config = dict(
    num_hidden_layers=12,
    hidden_size=320,
    n_experts=96,
    experts_per_token=3,
    d_expert=64,
    d_shared_expert=128,
    hidden_act='geglu',
    moe_layers=[1, 3, 5, 7, 9, 11],
    router_score='softmax',
    normalize_top_k=False,
    routed_scale=8.52,
    balance_loss=0.00849,
    balance_bias=False,
    router_bias=True,
    init_std_router=0.0256,
    lr_router=0.000804,
    vocab_size=16384,
    norm='rmsnorm',
    norm_eps=1e-06,
    tie_word_embeddings=False,
    optimizer='adamw',
    learning_rate=0.000682,
    beta1=0.9,
    beta2=0.98,
    max_grad_norm=1.0,
    batch_tokens=[65536, 131072],
    max_seq_len=256,
    train_tokens=613300000,
    max_steps=6355,
    dataset='wikipedia_en',
)
Below are experts of layer 3 (counted from 0) of a mixture-of-experts language model. Rows are named router (the router's row for the expert), gate (a neuron's input weights, with its number), up (a neuron's input weights, with its number), down (a neuron's output weights, with its number) and show model dimensions 0-79. Each number is 500 + 25 x the weight over its row's rms, rounded and kept within 0 to 999. Numbers have three digits each.
Before each expert's rows: a language model's description of what the expert responds to; "comes after" lists some tokens at least twice as common just before its tokens as in all text. This comes from a sample of Wikipedia text that the model never trained on. Tokens count by the router's weight.

# expert 31
Description: Sports results formatting. Line breaks and labels in sports medal tables and infoboxes, such as Silver, men's, Olympic, (age, Position:, Played for:.
comes after: "\n", " |", "|", "-", " medal", " at"
router:522498462527485532498517476490491500483515545489490479512548512507532482512505556511482495499552506499496466527521479490522489518527497515479428507535482504456517481563497481497537467474523511469520468493505531526500520473528452494514491491
gate0:491531491482493523442519505501537493517489489497488470502508490467501456457460489471493483516523494510489487530555516510506501513516507474481488526518508522536508529480515509458541496498483569503508515505498545501537495516529522447510512514
up0:497514491469484542461490481498527530515462521509523455511539509510518471489511518531520466479551511499492517488507486520517495559517509493478502520520497510518501477547459484490482456466501504454514442490464532539518488526470504474510534517
down0:506518508493460492515495500454482520510550505483471532501473520501513498480525507479486516503494534492472504501484532483460494529504484477520526476482514440488454527483522458488493515484493453508492549536513451443482527472486509496500502532
gate1:494465485494492464502543501515501502492473489478511515505510490520457479497519530522494456546476472513524452519534470537474502427511509492505509523538474497499484475477493504505493454484507529500536501495509503495510534489533487523505492510
up1:552526525456488525512462544468508491472495499489524504495520487547493504490528468501507520505471513517525494500487508486486473481510448475516515513493524508506521567506485536534503518492500501521456529493510518526478523545472556493463507512
down1:461501505514503545509506510459481452527539527492433530524511503481495471516500537524456513484512521518508530511482503454525529461486521498494477498551463492484500488483518499438508507497453480485497563534488522495508540509528464465478472491
gate2:494475501507478488487505481502508506510510487513501495469526527549504495501464502468517495468510508538499543492493508524481519476502535463508492503514519537548488531464498486503524467528508530507481484496498444516467485472496505472536483480
up2:487566508526540496514493476449474537530495509449458517496499501474497518508505462490532474515481476481502525498541448469531497507489476490441508515497516500470495495526522492493482498507513510525483540492509507482489474511523522536519482568
down2:475466454508472517523536495497544460546493490485497478497459480513460506517487492526518495542476503478533524518486487516497477488503527496494509529494503477519515536474481472483502511500502487578538512491548524508507488476505449517538480535
gate3:506544526493490519492504508537476531510534494543485516506452501489494515503530498483535528503530483487500529517480512508484488485501541538459492486472488473468474499457491518526506501500521472518489484500499513470537518517511563506515516474
up3:501479521474510492486451516490502513500453495513508510501536492508521476494527463470468552501507534490532470492538447481479523431526486493515519454520492465530449508504487569474508512478492508516516513491533470498520514479526512500517516545
down3:506460519528490496461503572484519492528543514544482471481474484473500531487492518552517472486528494499478461485483495490511477533463497505536498510510465485497494489456531538470478468511521494493498514506477473494512513523502492486460498476
gate4:535483469470474527478478538539487468522505496504497526508492513533498510468491515502490493462497467505521493492512490504482474498491484527523537452500445483507517526491463470541527496503440489502476493484517515502506505473497503518552487457
up4:471457493471498479507508504487491473517478529515521525529510460497493435546526507452492518491544488522498485518516515468511475481529512518492520496497490513493480510446558531515498459500494518492471491517492518487504484515508490529463509453
down4:489502509527534456484488501483556489526499512512517496473498439492483492440500520480501480492471477531499512475555474516549490530472556523524510513518501497525485473477471462515504542507528494539481502454503517517501540481470510490483478510
gate5:465521500560481475488525479481451509522489501505503511504493524505492486486527528458484503507500514513478515479536519493554504470506484485498558487465499505482456554447493519497489485510495495514481509550511495519502488487522506492494485522
up5:499506491483498491535536521484490479526490527477479490507489481496498516480505512529485504526476511515496485528500511482528447531466465472474477496511517508455501527539505492494472471506503489470504477489501463447537482495481488508511513492
down5:522520450510532535463484510492535531440509455484496498479519499543452497519529519484488520473525508498488493484523519459475485483479547500470481534546525508487512513506473505485523531467498455524511460495527471503516425530518519490467466493

# expert 0
Description: Line breaks after headings. Line breaks that begin a new paragraph, mostly right after section headings like === Stars === or after a closing sentence.
comes after: "\n", ".", "==", " ==", "===", " ==="
router:515520472534502460512518521506519540537556505466475497519488458509478492457455464530493517467504491511478462470535469460538520475546504528539517538453484479566487448486489557507462510542498459467476525469518529516504453514517482490473475532
gate0:486458541528493515519490489460494497487527529471448482501487486489512537459511495504532474516494501466528475502500490504510507473491506516529491537549487517531477529473506520507493506524479502495524537496516485488475556521450533507513532484
up0:520515455427511493453479545488510544480503468540545478497521519530519516555500534511522497478542538489508524451523509529502492498516524466482473475470483476475474493494496481503498526540523501501540448502492471503528552469513496479509506478
down0:507508491537536496479501510500524512517484530513500508503562485508531530489527515534497552462522512512497478482519483508515515468512525517477463514482496500513475513540520525541480530503505503466473516493508433500510490485471534482497505493
gate1:517509540474488541522516445515504519477534550464513474502502465509543527495502539529526523470533477459516497499504502524502511500539496503523494485519478471512487483524466520497475463522537499553505472523489527528471522476512534535517525534
up1:515495464521536511470471517447542452489499466497512532501526491508454482520556465524518520557458488497506525503498529482501467477489458488517493472563477506459530515470513454524496503494446532472445494530513489471484498504479488495462488485
down1:512503455534520476497536520489496538500482551494554506480489498513499493507541459498495480491509542502509537501476501549514475455470496475468474503531541507487484473499524513556493526495495517493516507512477523484504556509500480459486512489
gate2:472500510489504491506551478537460525546532523510472501515541466553485517508472499469546445479507518534506497485470467514479522521489508509494527513518517474537539500471552540489475548495479490540513506533534522533511509517494472484502474520
up2:517502490531524450520472473497504491519474518500521476461553505530502561461469502468477537505467495495537539508476514487532529519521512473477508510480515565453485481480489500520453446518507517480522484498472510508483522479512547508475525514
down2:535491499487474480489516487519487535496513536468523505497511495499508501509480532511504514520523478494496530497435512514512542463528502490520489539533529494512497485529573519496468505476458498520510492478489479467532468539481495528488499506
gate3:499520487491489507443525538502479466514525549473504512503485502491506464476464503515503451487479515481506452517488523535485478503517542488516518513533521490530540473523487552496502520506491477509499515481482534463506481534524503488471483548
up3:491547496475497553472481536484504519510509473485447519510442496538488499514513456503508490495496519492540486514542480519497506508502532508501516475514546476493523489513477479483477483480485490544506483548512489441493548447542511538504470497
down3:517499494506507487471484502533519491520470529552527521532466495493558501543520508537500492484483490503525504553484502460500505516497438501467523456517502525497445512497468508551472477501523477512484508510475483521462505498504542475515477477
gate4:536504515502496532511507497500469540524543539544523467530468527510523488521502516485506548496514479495500466524503512503490423505503479481492489483485473491499521480517487495513531522500486503488501469501550473530487482449544472434526527481
up4:494489497480494509505481466482501489531525551503503511477535550522497526530503536530489472530495462512477475506495492501521477508505551470500497500493467513497485484486494519540504491463486496462534489490497510545511505521537483451468465502
down4:502510557521515468466534532531506517533482547513429479508455482470529534490521511532470524541498482512495505492505544488536525546469474506522518516485518536490515494519523428488540446499414520473497508485473498511517533513501518494476450505
gate5:514491538495507519472486506512528491519544510478507515489528513459494488502509515523493529458537548499495496460506517504529519511496517468524502472512488512492502513497480499511523531505520477532512444475505493501510511481557489469533578525
up5:524495513495503458506497529471492496476472490508525489470516500510463502497496518522487514510504471478532470503506524532519465569483502475448520505538526486457457503496512510486482515503485507523504497529506484516532456487479488485499512484
down5:524508555454496485510526504488489536473491514541522508492505463523467471483459546481478524484488505517495456512503544510514520493486493506498517513576451488523502536527494509527515494489474503498521554506538511562561533479479507483504461484

# expert 57
Description: Numbers and list-end punctuation. Numbers in tables, dates and codes (425, 2011, 5:42), and words ending with comma or quote in credit lists.
comes after: " |", "7", "9", " May", "8", " ·"
router:484476512466482490489520524515505502532464485485459506485478523502495482485575518491485468502493526518516475537502543454506516510499486527471548521469482476479513458502460468514519488485483526512476515485478486490490449519462517480487503501
gate0:487499494500476499478478475482533534526488507494488515520517495457532544476472506498481474490480496467505488440526486490506498508523513512521478489478544488545476519461515467472535547544486488468484494503484497475479536517486499482457462504
up0:461536499486561489465468501508509551516541498532544495533486493521534498521510502518462458488519500489493529521510476488496489490481530506524478507493521449551477495514496493485477455498543511506556480526519517485511517498520501493551475494
down0:480511462488513488477520503521542501515504547506510504562491458467529510513502487556526512509483509540502502540490464472474520510553515505491464487475501493486450539515460536503508511468504492497481510502515488469513521499553491492496440477
gate1:492484476496506517499514455491520486490535528499485538487517481471496532493497522486477539519512488465520560489509533512577548502514499517509450505524542510483529479492491520486466523507507488471477523497544502507505496516542489519463447548
up1:495520481505500475540488515430491465470557520490474471454501511512501475528497487522491487462495509506534516528494548499508454530483500463498502470496481542511503525500513499541531468517458498494492534528507470526462497464527522526510509508
down1:491487530474571515537512486542498510556487515509492482496520491475498456538485495500506508490468496480479512574509514505503539554516480504487487481516504489484530491483520497459518496466514493497513472485497497484483503502463496446521492524
gate2:521479531515524503491473457493467517539485512484524551537512480524492496466489460485463459531502526468458499514548532491543517475478528505541492529530547521501481503508518507532515503511539478486516479507497502546483505517479508553525492449
up2:535491498497524501515463513454478507484514528499491472424518489498491535463514478501474506463471482498522542517449502460504489534500523501478513466460504494535534479491496491445480437498491533504469518552469495500505530469506539507465530521
down2:438477498462498523513497507538543447474485483511481474473462492459498468496460481490528490523489516528491528487474509476502501519498522523488517471537513536501522462474466491526498526496519466507512451502462533508498507518465519515516446495
gate3:473498453497502541518476506506505482529538473504508503552497504486532453521474469479500520465515476477511534486497518470527506462506572508466560531509506446476466479509465494486522523533475506469518491485489525514486477514490542490526476472
up3:511504545509470502518470552496485497522489479484533500461504485502492499549517495483483507479473488481541494526524481497470521480509495495502489470512485535522481484497469508450458516527541490517445479498497513493517522444511472530481440533
down3:503536498507470478497489513490481500509498537441532497514515486451464487493467499527476509457493495522477507503497480549489483460492477511494515478493505477497548486456479517489489530458470514511506506500523516510491541492525497505471505508
gate4:496505482492457505517492511484477522503565466515483512464486531524523520503486480452509500483519495526520490474478492480506461452508506476528516543539472475547481551513506506492492533479517538497467473500501442484518486500536492461491506496
up4:491509497516549497524479487470520465493459538489483507497497473513530466496502519512496479490491487480508503525553508540535537461514538487502539478492532506509490426508513546532503502494509509503496505511504546457527524506569484546465524486
down4:465508463500490446512501495486477518516494489523458535452478491514448473494501478521508473528519526423549487542498496513513461518481527522473512480498509499476481469530472502548490515521522487539517445499486526503464554553462525531515506486
gate5:489519507463499491535483454520449530490522498484486496522474516515483465485489516533479473477496486528485468470501503524515482490518551495494479517503527468511483499460461507523530484511504495505498493538484473477508496517551520498528502497
up5:480490470531528508516520515510460504537486500491462468518482473517467504473532530502530510577490489488473487483497511465533481501496520467501463548518513526451458479478529491501491489474507500486508501488508504491548495477475503477520512523
down5:479486444471519502499490512504472509513507493499504504502508502493503480526515510516486493521529524486510531490521520476502479526485522513498519482496461438498470477500513491538538516442479498515481529481507513485556462451537513500478494535

# expert 16
Description: Numbers and connectives. Digit groups inside large comma-separated numbers, plus connectives and quantifiers such as and, which, some, compared, rather.
comes after: ",", " in", " 1,", "s,", " and", " 2,"
router:497494507498525504495459498504532454534518443461485514510524480516466472502555462504480482487453511506473492460498555484572517534465538518519551524474461482516510506499441506509484483479481539504451492524520461462547499501510465511501475519
gate0:506497526525496513517510479496518475553472468498559504472446487463520500466491475526531498463498474525558483495487480494499545513530490458458481524529511522504499507433515487480498495526496502478486496499503497517495527511517537476466456494
up0:511469489496499477482500526497525482490483488490489479539544508543500531471520518484482471561457520527486486479508497502501486542515549490524482504517490495477475461493517509490534523504548486479509511470481521448501497522496499524511548533
down0:516485502548520495510508514507483524470543447506451505522500492492467498540517485476535540559495525512508483499501521467518493455492497534509479508505513540459537478470534531482500502479506512486516535519508470485479508487508504496444502486
gate1:481507503467499498496475490511492514532500489504523540475537501508524498519543511529513495500503529504470472498539533516511519467515494518484487451512514477486506478488465509504515509504513525528493519503543509478478519514538436499487467457
up1:469522498523520521526516502499515473514523498478548535471548488480486506479508456516478505507464490503490500495502486503525475470497531507534479506521471495495521542538484503506469507536454468523468474476515458525492467506506517492479487519
down1:519500500480518514493496480506486477493465486490495529502531494536496515508517513476521524503530489506468498505526500465513535519506532482457494466509511484516500494505544456543500529463507489497508480473508508502483479526495467489547512521
gate2:499519535528494488490520450521462510512525519461527525526548482538480483509452522491477482446506499537483487488507486470498518502492521525544516468502506533507524494485474518470508500474512510500499464552525514521452511480489505517497445461
up2:466542487499543466498470518524479449532489506482473533519526514552496509502495502465457532491509510485477515509506492471530551445504511520477540514486513515468493527474467510477522505482512507486508475516510513520503520471485485522502476506
down2:517529449479538523492534553501521487490490523525478501510533483502468510522493495500482526494465518487465463501476497534477500530530487509466522470523449512477524518531466486495512523493541461521511480507515489520456485500467485516484522498
gate3:530509484517511541544519542509487508521538491480517519490445480466526480479489432458506534503496466517533489493517503489491522490489504519519546473504462453463525509477486555519497502517515468496490455524524457499522496528529495537533479535
up3:498498521514495497502483513495479537503463511548488477475549486559474512539485500476468535501502512448467480521528494519490505496497523487489497469496549487492505515506452500473442481467519524516470479483488514489510498500491513459525491485
down3:469484479463512431512467520442477557513471493566518462535470493487517510471507498514446472516491479447530469505538487493488508504466532531472489483516521451506491518482490530489469470481499475508441472534491482496522533492500492468485510517
gate4:475530523513484508519517501487446510566522488567505522487481535539519521512512540509471500480511486507494527528473512528478479495494558468496555498516514491517553511527521491497488484500464527466494518481512512450483441492507477482575512500
up4:500481485517505458526473510480491485566444549494508521510493487455508478482523477481473476500484460500516464492506519468501490498461506484533514485499454505475511491451501512531455458523482471482520511505517510492498485502557480495481520512
down4:516506499467517514526538474477501528506497503501504498514461522538484451489522502491511483517494501514535452486537530540484518479483481468487493509474544452507520492510498522493499471484521464521488475455563499474536467466547485533485465501
gate5:502560540503536485468465523491487481502489536495501467489553461527502475489508478466541476459490511498500458504514522511490540454541509497521529445535516477476500511496484534485522468483470546524487505482457451525510515528493503493490486512
up5:487520518511525466507526544517457507504474451473512509441523489471486458520523513520513492492512498508470489546482490523455441451445485522480490522507518536505539472505523530454517489485511470477500465505501489478488513516504485467504539460
down5:533492533511498441505484498491478544539494506502480484463529494439469532478468473524513478484483486461474507517482493472476454527523507491465500520520512486512507462480509469499493558534483490478487491476513521483466519497522509492492495535

# expert 60
Description: Word-initial fragments. Early word pieces of split words, often after quotes, prefixes or hyphens, e.g. ex-qu-isitely, dis-ad-vantage, "ass-ault, S-ched-ule.
comes after: " \"", " (", "/", "-", " un", " dis"
router:475507517499514481478507506503486548540492478497448508482479500489493477503501473523568487477508491502485548472460514509498487494511561517548477512502518519532473513490444518533509504537454519477513498501485496484502527552520492520470463515
gate8:487476472484501539493517473477496535505484550512485529512448520482476462460511471501495483478499520517474540498514504507494505485474499519501520508496458485507494523487499466488530524489492495505498531488480522526492462502478492471504457490
up8:496528495501478501518537502516554495522449485452500497491472482515507521526511519476554506518495476499493539529531495510484494497500529500521492514466486501551473510483527497564524518521477527489554468529509469491472506480502505542454483488
down8:488501529476480470510515548509485506465512473508525472469534481530469521469515489539499510483453509528502497513448479478459490489508516500510467485491504525516464503514483530496534452464532511480499481495473484476519500478485457494561501517
gate9:504473488482486493501529506511503479547461480494465507524527467490464510504477483448506503532479534510497507489554460484501519470491532448549509488529547504504503490500524480512543509551505557502529475492500532511493487489503488496513488490
up9:504462538470469495540488508493508513515525490512480517485512459489489527503501521513500474529464509508529508481508484483550544496473511502518491501513514548503497502461479554491537510514497478477473539496479499492486489486504472514482542480
down9:493443519498510536472459434494520508482490542525501533509529468528504544519559510550491506493537481532489477508458488461501508496472523481486487509460482513481512491502502489479524457488515504507454484480509492541524477542450493509518487515
gate10:532469467480536483468511475500511513513500506475512532503486485522510463523468479493483494510523478478508512513460473489527484520493503507499442518493499512452482513498501511469471505490473512519478482478468491511444556463470521508507467513
up10:525478478462477449486499516491496503528479493483510494499511502520504531475461488545504471484464527508508503498487515477478538476509526492526490523433513511479496457443513508504501505513518493450516511542473537511493544479475489481522539515
down10:482516492564495484468496507542473506508506555522532498490501486486499507530462502469523517500500494516537446515508543546474553482483487473481554486494519473478535546519497511496463491541506499469515495446554456533533504483507548480482485500
gate11:502532503474556487506483492524484491520504485504543524466469498487513510483504491516526488505457530512480565509466480504470465470509478515481485561510527528521496485470514466516506531510504497489486536540519497562530505516497512483487513484
up11:542486515480492534483483473549494492477520548492491519513503460476491488472478535485517500497433487500510470497492486512498485493486505482473497489506523490504513486497499507544500449506501513523500489483495498476503492491500534466456508486
down11:504496516495459509492488505469485475518475537479492509471505535482497476499471484496490452504495471526509455497484536529512485508467504508517539486546514549466534483469524459488540504498465488524463502535499466482516475523492466546500457517
gate12:523491478453473474476475505499502516510498493523534452495519512481503482553495492505471544494514503497475512510507503478478518520439492473499479503545527493490510471496456493503507520490525484513480466492491513483518487520509535501436507516
up12:528517483513520504521499490457484507509465491520487525531511515534500480513488488508492521495512530530453455534526485497513531512492506491517469512499509512492462517501479518498530489483507468479484487459455543450481485564510536476495535463
down12:471435481465502502502508507466519511507430509487466498464532518491500496516463516447543511472514508493484466479480506507477520461483471473491503508545481518509505511509459519467521520518511527535502513480540465484503509526485487509470469532
gate13:482497490527525491499506515539480448504493552514509478491476558469501475501483508483450494515508464512489491524536535508505460479504503506471502493459484521519509489517479444526508487492464483561540496498480490530504518493454499465507475479
up13:518529458502469515484477552484517518455491483540506544503480499464507480485534513488510453485501516446468451508517542528520507486488487460513528521508528460485503511460511513490508504513518472505491549483530501491530488489502464483462540500
down13:481494486518515533506498482498538505475478499497493520495525461537469524511529530483522478459518502504490496440506463463513504461461486482484512512500482523522498491529483495542516505517492479509564483510501508517531480551474495479447500450

# expert 56
Description: Adverbs and participles. Adverbs, quantifiers and passive participles after is or was, such as exactly, following, more, used, given, now.
comes after: " was", " is", " the", " were", " are", " be"
router:520519543553522487501528495491491499495508531484443447466491506462484501499517459527495461540508535474499462530506517517543499495482487506470564510542454497504529501508500513505496512536474512474484509506478528465462507524568499471462467534
gate0:509511548551508523497511523493484487560505497514487502469498507493498496459504451494530472492489467488492507500490478474492542496516489494510455534467483525500461522524479553475511466502476514481502521512531502469518511539493527522507500512
up0:528465511471486528460488482486492481484462483500529482534539510538501474525513512486490485512528531508523485454529435498493499526507536511546461526479495473515499464506532469532507465538507502525523517444512542510486489534506523496519512493
down0:499452545508502520483538524493467506533471517511458501473531477505489515505489464513524552484514518510478520476456507493475507469487488529457496505500546554554449519438489532512501484504516485466463514508490477495551529528534495499494506494
gate1:462460487459495494490508481479509497483526507492521521550537443534518439491507547487515541483506494525468521495498485553487506498515510496485484509524502514490524522470486552470490478521489507520461546476508528495458479490523515509498566520
up1:484496547469509508492485522484527520487497483462505506495523473503469449506517460529487519465450537496472505497525495490501516478477470479509529445516469537458528504519501520523491498503449500496493505514497493510478471513472534455480537531
down1:494473482506513452448522541500538497472522479482472448456521497533504481511554463499497520539499504552506506470524513510484463489469504527467508482488507450475513529515463467462484514530481518510562509488491491446537521480495504513523516457
gate2:502494536438483493484481482500498528489478540468513494490439489530574507506475472440453462491516517530500457483503528486544514506456495504505501530514495529473482457499477507504522491484546553491469495521503516526457499461491487485466504472
up2:447471501468588479531542502481492496501529496505485463476507482564487508481518485493514488495478508509487506523470499515485496435519482466483495502487534503527521466484548499488474502488495539523496535527490497530501510479478508541467528531
down2:529540488532499511461568504509493515508479504538505555535515471506526500500525527499513488517467461472515525513532461491447496501465491478511511489475478486551512471526523484492453471525512481492503438538469493484496445512485519505482512507
gate3:507495506518517448501491522480539498500565491510460493480502522485491499485467501529488532514488493494534493503484513474467484506486528485545482476502518466447484473519527478476511475549499442567468479502539492513489522484506503509487531526
up3:541502504466481543490505503494481514501488485503493482506471486483529487499518523506466507478520547495465513526559479475475505438511564508482510497506516501495479494466521523526486481465499529492489487517475479452518497501508456513500480494
down3:508502479513500501498463534450508524471518520461504528496531497497495504512494524527551486473505527512507551540515461535514534478537526469509542502483555504517496458472522488478481498480533489486504532497455487522515508549496461506525468474
gate4:485481476489481485495496485461524478490531482507515501459495512523463490471493490471458527513492515529518494532480498491495485505513509522531493484522521504457516503528525537490488488541495490501481540522530480491474496464507486443531528514
up4:485502458517481463541499480463475471590454512494496545505493490497497460505527503482499528510462470511531492535469528497547514494501517518561553488477513491496504528479545525501466512530480475484500491529486481500489473542546536481473508468
down4:461504502488488474499486517516480514479488465469476502550509559498507535490534473537537500455511527485528504439461530532493479472517476517477504492461521512505495523510447483485529486509520536516538485519542528506528506505491515525527494532
gate5:513526505493475509516561473547488460496547527500508523474512513493469495479493523509504524514530505497520488543504468528515495481483524507500485474481480575523484505464516531498501487489492492551508530496488485524528539507548483501494493492
up5:524481541523468455503516511525440522492519515510491513498466510496450523493456527443496485501510523499483507501492520527491451498483516482498526468522511526509465508479526509513458480477519502484508512525457431502496510490519509449489497506
down5:492521484514478546492510488518500519473453538545514529497498499506497519517512486489532499549537497481539531487482487488542526514489499522471535509492548478453508468520509500507514491467511531557465511531499500517531479513487547459488506519

# expert 18
Description: Auxiliaries and See also. Auxiliary and linking verbs like have, has, had, are, is before a participle, plus the See in See also headings.
comes after: "\n", "|", " It", " it", "==", " there"
router:505532457524472532481482471527473498515497505498448564465495509487524551484524477482509465494461533468477474498486496513490499481507493533497486506502542519473499464473504558475454498499476520487492499489482513495483492511478494445490471513
gate0:462471512492461553475504471484521501523518471458498537511490472491505479507533473471525538492482493492475457477511515506483441480515486495490491526504531507488468513479494509461484494521480491502446483506466496484548482513485515529492494518
up0:525483475469530517523507552508546496490461506540492529531494492564530495528483514517526489523500514548561482491518483471531503455437484506496475524487502481551518464534505476506484554501547501507542486478486556460498502506503482534518530505
down0:460472468478476510499453495427515508534532469478493500509551487512516480525510448504561491490511509492510492536495482509506526497527506542494472520468484480470474506504543478514517509503519513497521493483488514519495525517532480490491505479
gate1:507548499506509501509524503515490472500479550486495491533480500518487462514501525520541514477489506482518512504507524554506509485462505470517464460482522497478522529514471506494484449541476513483528504487501545475452488452500487536475473467
up1:518517477526527468510423552479472473514485527476463499450516500528496490443521490491550501429456485482512587477494518508462475501490491469478517534464518471473532544499493517507527499482510460510514515537499514493493492457507523502509505484
down1:542494479474534501490507489533500571465494494518475498503498505471479503501531502520539469519517469429537468543499447526491498485527476534496512463536458483508545512480520504460503487487496477462528534454530491512486479499539477484550466496
gate2:500496563541471499492513512473471517507502483487526504503518479522493509491453557478492502479537498475490520510485508516476491540517520477504510512454538524490495498497519505471506480499491503491446543489488503525485514481493504511535490460
up2:485528553492471472531529457526505481472474517466475454509506485520542517491520503498475522490484499467511510515494466466499483496524459526489549554463508507475500469496525507450463458518483458491487488507522527509491530469462468484500496527
down2:466479519470496519491491451578484506520493444519495520496471493544496487538513448489522524504517471505523516481553485487486501503461519499469529483508496489453485496516504470510465516542526516471460488532495519476494507528530523484463490498
gate3:466560469511535494460488502499514504484512481458487509532499508537530454473481457469534542497510449481506493476524544487506506514514511486502523463509480525484508481466545522492521489561519520510537494519497481469471507511531532519521494463
up3:515497467532477515520520562469486517514537515526495510458539515453444514510511472473486544476489548494504478504547466502507477476499538505507496493485544491525516470497450498531449487449501460485517507521477491532493484445500509507523542525
down3:530517502511536524523525491514539516505516512538516482473505516465524553505498495489488521508460523529480507530485493475461519519486473521486502524462526509481483512513477545511494508491489507502467494520514514548535503514505512494468554469
gate4:492468482516501528527543519526505482517511502538491493454430505504508494508469527504489520506492538512522498514516477512493515537499464486544523483523473511500496493526549448492502499485490486537509523512518523484529488539527454524480461499
up4:519531505523465507507513488496492441548468518529496515517473520476531497523517508501526512485496549500540469481509524521532511509500498491482520505512468481502470493520495515557466480522489472504531474497526534478522523517559494486484497490
down4:491523460492506492486540539492515442493533497526531492501468519506478528489537554475508537524510478485507513523479518472504509529524470540466531520508472487475494475515504480495510487540465494506496517521525495492507535498509485487489512527
gate5:527499516510522451505454539542447496518510490514493504496474490512450453550477451502517524459478507534504522497477496539478497467457524552537525447524521468491454517499497514486515490537481469545512507508486513479516536500510535502464530458
up5:524532525521473528508501532476471512503477499466449513471457499510485523523485455513553507523485521496466490521489506492466473473485489481485521442468524511522475514520531487483464497526455452436520477516507499481496490493491540505522527491
down5:506547491478487541503526538458482509512513497545460462553466506502519508471503454505502495498479536480478519482477483507509481487524517527491483519516534542538516484484506485485519521461458468486509526495521481489474484511530552519475510491

# expert 5
Description: Be-verbs after subjects. Forms of be and auxiliaries like was, is, be, being, been, would, often right after he, she, it, who, or to.
comes after: " he", " He", " to", " who", " it", " had"
router:499464515507489575540516503500511531518499542492462534540509473489557529529526500532525455497537490474527513512532464527513491457479497495437527538522523472540445455524501487515503511503535507503490488534499483472485474479469518532526537481
gate0:541510539479507505528475485506536545517505474458456482499528498483532493457535445514503460532526462502524450503480485519520523491507526488505484501490515513497474524463480497514511489500489519465506498540460510494510545510505515503501498519
up0:540490538498511494440504523512464502538510527549524498539470536521478499513442541525523503521544532533545485488529453486493484475482532480460442512512505456467503505499511509520524478542533517525489487452528530505494452494504503509479491499
down0:518509544517525453505482540510511501498505496474460496542510509481505521478450455478520488467505535507498517462508483480442512480503481511524511485510485545473486495484474524532479498481512482506436521521508498494508473473527453474495511475
gate1:488520545465511509522489500489498463556490508506514566505554466527511487506517522533533527513453493474504462501505480499457476441514495498484513478541495487513524534468462519507510476523519511489477518483501477451514481470516507497534470554
up1:538486492490543496527477544458503478493517483477477532480573486490463490503489520481527477492517503468470494481509521488530491495504504475472494506532487531455492484490492520470451457502522462540532516502497504536487471496492468494484455511
down1:502547487520513486516523526465467492493506485499527525477456519503499481452484524517489555461500518517540505476486499498505523464481462503485503476484533456500495510482521487514537481492493490502484498457494527453554480511518488504477477501
gate2:505477498530476478489527493516480484494486517468546472488510513540529500506462497471510482446517516533506479499478470526520513493469526479499531514486520560491487515495497450514525520474505520500481487546476483537497479496489508493522491480
up2:457484522482497501466456467518462516478499485491446469534492491541521556460500510507520514466522487487516527491496475471523515455564488523501520534492546504521522462449487512496494501506504508498440490471490526474494507491474548508515509541
down2:500506494529530479518461522490487484520509491485470515515493452491534489525474491462524494480502504556531466468547494553488523490493493527460490527459512512478502547466489520523490499490476535516473496460515497526536478483507494548467504537
gate3:520486500496549492509498527484472494526521519477502572482495505527482518485448464464496534500542528482455549534503472500477488476517521491503515496524449464497478485460507496477536551487455486501541509494492462496481532513506510513501519498
up3:521488534475522541498514535497476490497488486477517511496490508519503469489514516460456531520493560496547479503534527506494504485499522517521512429522479501464495492541476518515476458487482488501503454535476512512465495462519489533497486465
down3:493503551522502466478484501486501516503502507477456498562533510472506514496504473524489485485505489519548506506526456510489536454481488544511522509482492503511482508506468498503484498521495503484497543522487511446481492491537468544491512485
gate4:480513513467475518496501520546481492521535464514500496479491497504496537519509515445513506498513520507499467515529505496480475453514487492549524517527505534513533540520464475506520478514503480504459488484524520488532449486493475539517484481
up4:488488496450504502477458499547503457529527481439484526521487486509539484488499475507474457525518501520490496545533495518506509453525525482524523538491531507485494517468476508509519492500492471496490494465507518491529516498527463502523477482
down4:484495524496514496506509484543512473506508478504479488482436474519457503476478490447520464504491476537539504517546518465469482491523504526515490538511521530531483488565465464453516519513502464492487507448506512474525560560506495505535499507
gate5:492502514533499500486507481542447463473521499476501465494493481546487537491493499528498461504509452551488504477496452516521496502484540480486536497432486528477461493477489487495512518563504493492501540476522462541502543555532532485485520484
up5:561482524512475488518499502471462526541462462455518484491490467519508480492512515521487463527504503516472464499519521491532461496509500465526530505511509526499515502489502489498470531504486543447510510561486463497493535506476502461492472521
down5:451523476542476504479541494498471538447496495548480458477505510497490515514541521525505541498521508457478540531492498461519485471476504529469522462530490483468532498486523539500500478530441501517533474555489516482479469476511525498513538490